{"experts_per_token": 1, "d_shared_expert": 256, "moe_layers": [0, 1, 2, 3, 4, 5, 6, 7, 8, 9, 10, 11, 12, 13], "router_score": "softmax", "normalize_top_k": false, "lr_router": 0.000464, "norm": "rmsnorm", "tie_embeddings": false, "beta1": 0.95, "beta2": 0.99, "seq_len": 1024, "train_tokens": 541500000, "dataset": "wikipedia_en"}
Below are experts of layer 6 (counted from 0) of a mixture-of-experts language model. Rows are named router (the router's row for the expert), down (a neuron's output weights, with its number) and show model dimensions 256-383. Each number is 500 + 40 x the weight over its row's rms, rounded and kept within 0 to 999. Numbers have three digits each.
Before each expert's rows: a language model's description of what the expert responds to. This comes from a sample of Wikipedia text that the model never trained on.

# expert 20
What it handles: Ordinals, compass and competition words before nouns, such as first, 19th, World, North, Cup, League, and st in midst.
router:522436540459463534550507542510459530478501506454538527525523508478560528542466500463422580569524502537467491497429524429536438448500527546432512541552461502496548513442530503478517509526458471401506518535458469495468426539527454541520472506527524523492536482489518521489489499482503516495510469574540504499484468472419465428488439445502539539497485528485488419469528459466424520483517
down0:451532510507489556518504537510439476482535550455553513538535488418498533416581478502497430536491499442488477494458540485452543519481502581509413481514516476509454567505514476528496446473511511518503483485494478503560517487494508490461466515517513505495530517525535558514495572478555488513477458594520470424511514503448560466506512494541493473458518509461492551547478542537556514546513
down1:536485567534548506484502460480549493481456511470556490439523465501470513486563489502538496491486486485488460466506451495453522547493505522474521530498557482468456519403500497463557529464517495455549506475558520573520526544603482524521531465598460480498429448434514510508478566487514555486473476487498528525571485521482391485489526536428477423541509503461558522487514416501503459496488
down2:500498536469542501488472508498492507533495497530447517438578498419544565429501479500503477478552497469509519503549515516467505572480482538573497527470511454580510540570492446565460466436520545550545511464493473511459510501420511543419525584509514513491501548553493511524497514446504523496604506473521512508456422485480479529433489541368473539526422482515530446470441534477522479506505
down3:525504483453462553520503462560428520510481497505444550492534508501558481431531504554530501507579533518531591439506475519512513508470519494472484440467486445493444468523495421478540383469502529468552453462460530492551522504522475479457519516374582593484544563500521523492474511478546498524466559523490488557495491480516518536430537530435558478516481451467498486431520515538517514503450
down4:493514534446499462517533526529505452500497472529531497582530492455471469469462417479533503508475454536488453491505471465495432415429518501505506516447545523484517474426528494517454539504468523474566545502562486572460467470452465499413490506442557408475499572551496533551493449488516527507536612490522494502564599504494417464429548500535455471476517526443431492549442506440540533435477

# expert 2
What it handles: Word-internal pieces with r, g, f or b clusters after a prefix or first letter, such as rag in Enraged, rid, strugg, spr.
router:485485501490456459472466456443457449589516497485436500536539520449530453555495506432499521524555520566505427506526470443490523482559513568517548479541547528547425446543462484430475493507460512557477457447496450429442568437422475424559518496475520487502503496505552464477496500452454513542507525540442495533431447480479538540482481481495497514479562454518605514479466479491473439495518
down0:569553486397525491547473534507533484547585493475535524537431582549420419519521544510476547453536518496509512562473493489473506470486520470521447553518491499524510577488470560459439515475532513501529577460558531485410532514462495442478498509491511485450548511467551479486510450507438595513433556576508496508508491478487436461484496442529476561507470448408497483409512573508583484501437
down1:555532498484476544539454473449493583499495528494482542435506571441505490506574399473435551547454518519525505498497529537484600472568492541597488496573480555526503525475477477526494471446498456533461483481467458568552493486485513406521455544540464465467441410549473508449539505454492459517458457485490519498543464516523407492443496514512489563507464481529557540514526464522445523512491
down2:468477439515465486553516554449494528436502511475405530471476463429441483490527543477501554492581501546516482469486437531455348443517500516470487471500502526497519478562494548416485514504491525441488531505432498505566536556499602406534525451499488565438456445514527485492510496463495537517434535514510502478472478535505481461451460436550530464542486503476440497525466546426521490492477
down3:494495500493546548446533420525493495532490613451514513485504590469544523511438455466482498520503515514552479500523464410525494538539515451520502495520496489521577466507488471548573440496538428461534474404535384468500485477526535490515425506440561540499533519491487517527483467503543496523592437510479526501448459488485517499555490506473474543488501430516524498475585526492463503450502
down4:475453530545415484528522426514513478492492498488486488491493479509612515419484567403555503467558538476484417474521504524512471548484531459551495486503440515442514460500510518409491511470491524561541504515553563445499511505473521490543462434437492498521471523570464446511507524496583480537508515465468466531496523476480447475509522505500502502492445500493442393533533519544517464542530

# expert 0
What it handles: Rank labels and names in taxobox lists, such as Family:, Clade:, Genus:, line-start dashes, and endings like -idae, -us.
router:516562532474532492449520511485532411449475494534515541435546491484468492546546430523493446476426472531534548494558512503440533456483470510430487561487516501503470486442479470526525564557497538464541456470501500540461513494511469416513412500468433499496530488523544534474512405555519478489544467527502574543485451507543467494468495527473538490511493536425407557533490523493479482487473
down0:517507473552543411436509475517512447464504495556441545416490484566541448506575410477519400523492494462503535464480380516482471498473433566515435511489520494475484589470477491549502473486551517529562484441594486514533496447556457513501447519498464473529574441477506529537456478527465499530484504512487557457579538532545507426515516505515494549544514532531481425497544532480482481531513
down1:472498534479430459456523558485485549531557468476514467457459493507469495491539474553518513494498425558507422540495485575534472494480490531483546561550474432501474471492498431559431490542493475527508526397508387475519461515550467496526545535512513521490472512467451497479538493474529526583512534475524508538438509517500565483470466571501570496427463420504445505526457489563484564404441
down2:483491549516532464443468508532445494493526507541480547472463497542447525449509486505503489492494553522541530461505502453495423477434525489438508493534574503514522414557444493535445536531531477447466526464464522515436544576560452542550512566429490483561492530534477461478498524477507507480457511470483543572473518542485489484580496493446510565469492439474529454478541452494548502466504
down3:524538499541489516486506460495535489538565530482515529434488506385560492507515456471463529524483543454520490500482450476457544428509513559554528487487484498580526473543549488503525565574545477490522488484488544517440494496502591429490531589546512431500504477552535551464489370610474450536539444456545524480516486540457476558501455477454499522485516550448439540504480490514518477498480
down4:562435426487512422549483510431520493556501517474535492477463479528524544535524467446514446478530498509474522447479441489483504510432489531523504477473485488483531493549485518501476458485546518473517493495513514506432528442499548586535550565485448489453447448488563427468478506491513379527527509546535536467584514539586472468560472569507422455509474542570394534507494492556537532532490

# expert 12
What it handles: Short mid-word pieces of vowel plus consonant after an initial letter, such as us in delusional, um in clumsy, em, ass, inc.
router:517455466520436542462472514512508539530515554513530433586510535510536462493490473495568510508514499421519539524557512520515496538512489481542547501439514449524448548452531435517489506494487525489521513470474454487562495467468462524538479535509534475476521526527495501466538557416509478507517529545487501495540498527505553584472573585448480504523502482485484517463433446520547548505424
down0:501605489495536500507605540532479470539563498402578503477557461420486528534529536556543437492460509487467489514521544486466506586443469448508527439540475467491466516480563557506465551513541461525530433535556537559562439472524527533479460505485510491484436470484487464504455499479459538505551547460505504489505470474428511428527435483537526516451491487495483588489394532442494500535528
down1:539539547470484583558508467517486550479505537496482542495499505536462566471481522490492513531485515446521513526479467524586506526491471472514498484463562470486457572506532521504503466457454460460502476489534437545477507509538530491538469568520531469512535406380488433467563531500554479479521559416507484494502446547460495543501508451496444572488515455434531539478540497414452491468532
down2:457520532565493488440505423554480428460481513505481457490458391457477455480526518492525487439516572549542471459500447505538495476539505480557516498499480499422465516507513511508517534474464488467497526510500487509562543445481504585486558568541539539530449434469586464501551482540486515426566478446408511573533447523539594466484473507531473513474546507499522498457502490494510442522582
down3:472475574591461449497496489456518542505532453601549524507549502421459488577521574544487535532478550507505564540466484432508578458495486481520488543547486459465505565508526485466495507501488523481543587513483465537470482572488453532485462530495512449433415462507502488523507527559628518541489436506516538475475583452462478504523518418482540561497503489495472518431423515458491530556406
down4:506403516527497466464452500421496559468411491448513516531435581494457493558573400522448542439487452494442444442548500520447491447497509521557520500558572553561562495478507493511495566526512494475472547500450480505497517452463526545504528466478480550507537500496555539491488400490516559461490469421640466445489504537533496569478503481497519458537472445517461444508475528489491491498475

# expert 4
What it handles: Line-break tokens ending list items, table rows or paragraphs, especially blank lines before = headings, plus some list-start dashes.
router:426518454511516514502513549503454513501501493527477532498487547535512538502544483509525530473559505472478451422518531530472489435504468541528490473476476450489517456462481533522481448444524462488495510576510502514497496462545484496599508457605484581652487498527523540466553506534481468532533550527506457534459457463446462502539450539451460486418525570490477538546526478460530427464471
down0:505563493524535475381548432542527468503524470468555486545479469460495490517450554541434467442527571537503489595464511416470483475516527567451544547448529484491483479537521451386505494542448464529527526478516532423517533494523522494464521505487416524546543529449526501460524497478574494433530508477509591523451467459480565519502499514538519499542471583519514496446580519496542522508554
down1:474511546519501472628518564475506505494582522539497487518439483482469517484497508491508541494483507526447478603489535568521506531505525488522535607509427534527514462482547490495470530514538499520439397526502463468506431532503503460479435507571473441414525471517472558562509496507490550552475511518427521438474512504546535440557453435513511504454419509500513490509483542497571558522444
down2:478516637473503491500539513428505486423538513449532529475519568457522520459480421513456519532557517544476501488484532554523500541462523411607459563487513442471498590476481474506509558566484518480494593502526505450474475523504520530556517439448476528493532471515581543497497512522466467509445531479511563507445467496517524563471489576538570468534467470463495484512498512459509496423526
down3:490470534504453487501531510525521559511505548561584485557539487464404457574557450534505457519565461513544572481484515445424555579443419557592400547548556501526531444526540466506475463515493520563492493602483498556531492452514485501479465579433445563569463546548513494527484424512528487490519550513520502543489486516612557494482453485496499482528480433529517501465525537589546473514498
down4:356510504499474548427446495449464435479492489518497474520492576487527544460497505510466444494479499484527471496471493500473485494612479473447518502531492548483452521444503490549457492537415612542418500469503441509482506492558559560487506547502514467496495512448545522511536414453496411426510478469524516509527530476484547458542517466447506444495425503498465458556502566464446437454537

# expert 13
What it handles: Single capital letters starting name pieces or acronyms, often after a quote mark, apostrophe or Mc, such as D'Souza, McAuliffe, EBV.
router:507541443484496580557513466464514469456458551438467499556533556503484514456546522552511528551551528455554423536476498527504536527505472481506445502501530473523504523496541453430449417515430480566451454516475525482528500560546459551525504444447535464474552541480520594550534531455448548546474467515529528530530531443510506440466507559543379483472498448550483547489553431449543499577526
down0:552575510533476440539419448483528381494457534555490446491519530493529518422505511514505431513441472531445522453549529568445456498528487494495512456528538544511484508440460495541562464447450513488516482429542525480510440594530520521459471461554476517517484533489461399474512457495554478501528491481496511528598526532458511495417523453566478421491526491482562452463498442519545484516520
down1:557476429504515548500510515444467571479438524503556531437568503466448533461481495378445571564470538460539445475533537497469490492526485488489542389475470427450500499541557463466535483476526548569513456418525465552482502572543483466568521506450517497486464565479483462470492509447545552470570476471488486425518486406440489502507462532498541524488434514468535466444453476445514517527533
down2:477502472527488544524483521459437466455514428433570459540458485471550536485500540526563480483471450522508502528498453519526475422484490491476480530468448471506479535487524479436452475518450558461402534589547512520467432492527502504458512566504471583536479524452491494464500547618539506551446567418464535451483479436512473466486534518535475500528556484499524486540521495444543456508445
down3:485539435495463533538474450550478471414528493465449484477509466459512455446449503478434572562481512466513551493566480538478502576483477506507493494551554463428541493579519461584479497449618548509444525487451510594466434488463458500489521379505513536499445479542505542505446499445507513555496513508486464519448448446538517443484472457460490479550491421506565500510525522453486420455488
down4:550498433510548467514509482463544541449442537519537486445535509464484552477488529462449477471504551487550532457481508513506534476476578476494503491468482482536473515566452428530483487494443465535520464515502493461500470462543437569515471438505532440458425560574496565483532410477489508437549480457506428428491470519502499509473515519541471401418498604541459539547510497498561500492492

# expert 14
What it handles: First syllables of proper names, often in tables or lists, such as Al in Alicante, Bar in Barcelona, San, Har, Th.
router:452468518444444462577457491510523425462434517486552486505513541477531539422492490516498542476515560488476584546511565535484547569477537523571542397532470508531470543491507532445493520532521537520490522515512507478584470398514503511449585514531538481501515498490477430480536544466503502553492541549558433540516549446516511462488496446505468512486459462501539526508552491504528441410505
down0:500503491493491400510472470500472476558509477526518451476490490532596488528484538579550496460556555556532569479559519529510480446452473515587425499539458492493516413496499557529408509520461482506478541504543476563441440425380520566518475513496511480509540464498501507489485472473467511521464422457499517456531495447524473480429477495487507535451540598524496498590534466501490493540495
down1:504556549518531524572486496509463433533525464557489463546547463505525493593583572557528542468470457489516484424477514495436487493493472415439548498514570416457475532563537474529452478564494459510473487519590507528445466471557441443479478568514443545564461488447518447492509506530530451508484511529511483483514500584444543388550500572452536468484525572487504491535491450551472535531465
down2:515522432512481512468498490438513556638542483417493485531520495387501576462469473453484532450527476463452397517489545497461529467514460404493459474499461476505505502505587535527520507541478496516499456491511431503437521583474412522591453564582470495488470451560521447476478474583474534483518437558521523414450466572530569533511522501529450510497475500459477554480521503536485482420501
down3:556499476470485525461515506512494550504534564529448484532520486522471526534505531524469507471562538507474503479473483492471520530505556515453557476417510506475501438498539445482449521517508503469525483566468394488492436592530487514499482479510428456637519484461594534559453582501552502503482515501492480518428524493478470556478532461491532498546495510495499508482556539487518463499475
down4:513501481509535537516565454529500604522507518506480481482484494458465479475447482433486509499440487423475508470447487493482568564458521510457459503425476564486508505465482520601508418562441496515496432426535461512482535446454559515483509478551488524513476532581487594481556488515495535500449502548571453477489512463490509442480521539472523535561535460516509494551470527465487480521520

# expert 6
What it handles: Field labels and separators in dense lists and tables, such as Authority:, Species:, pipes, ampersands, plus word endings like -ayed, -ate.
router:506494515532514530430535495497496521494447489555503524436471489494514526566428439488504481444492456556437466439484455478483544548487484431518493506529419522527519532562575509526579571523461510525557473509525515592507541492442557520479540479473430534483437473498478480542530484576520494462522502449427474486414475477500479555519516498534529490485461483518492450520458558558486480514552
down0:475539484522508489496528525563493420479529522546450483500486514470517512503519530460429470487530503485477479491536522538610531488578577491477408474595539518506551474467544436515502549487481467461525500549527486608510573491563489534504478479405529476454495488514451484510463577538514488461478484423448447534492519441522466541450475472477482488474489480566502531601452500522624439511428
down1:508530524510465474531455474437542479503528556483530514394523576461556546546478507510497502505602506541556458516554531493482534457478539486477479456422530407535410534554544507543485552455448547544519514504456481591516474480468441579505500495486486550497526535479513474487553532461483509555458512495530496506538452518422472582500473568510483490526541519482498508571556478499497537502504
down2:500535508504461591490513462468517447534526485453497501562409518509496567441523519497563470525480488487547498501564475533506503417561482457483483448507467459567521484502496480534497394541493530442482452534440462489443477564515513446486483495449488477503504554446478494389536501472472506547485482571436523529475462453550482454472456508410447519507476473535492521432527538441497537483535
down3:510532512505581503472506439466496465544511466509514524395497494468533570547509526488461526446474514509495475459497472455437449447475507504514478507500540441567424514544531482460496451441530524510541506472480478493512550521513515489520519547500466542342450548481478547422492516486477480483492540517500464501470469491526525423454500494528478438486488510529549567433531422512509480492557
down4:475477536444439539531540507541526527515415519480479514487539410509544507393436544512542532492436481501483475533459518473524475475506543569497557540503515563445505480475425535520483494505536587493544521559480491483548489492540532584501535556486586457477482500495412483596487474425535458514576514458469545483500550511530499540472485490441506495578502513602459519447522525474501443483433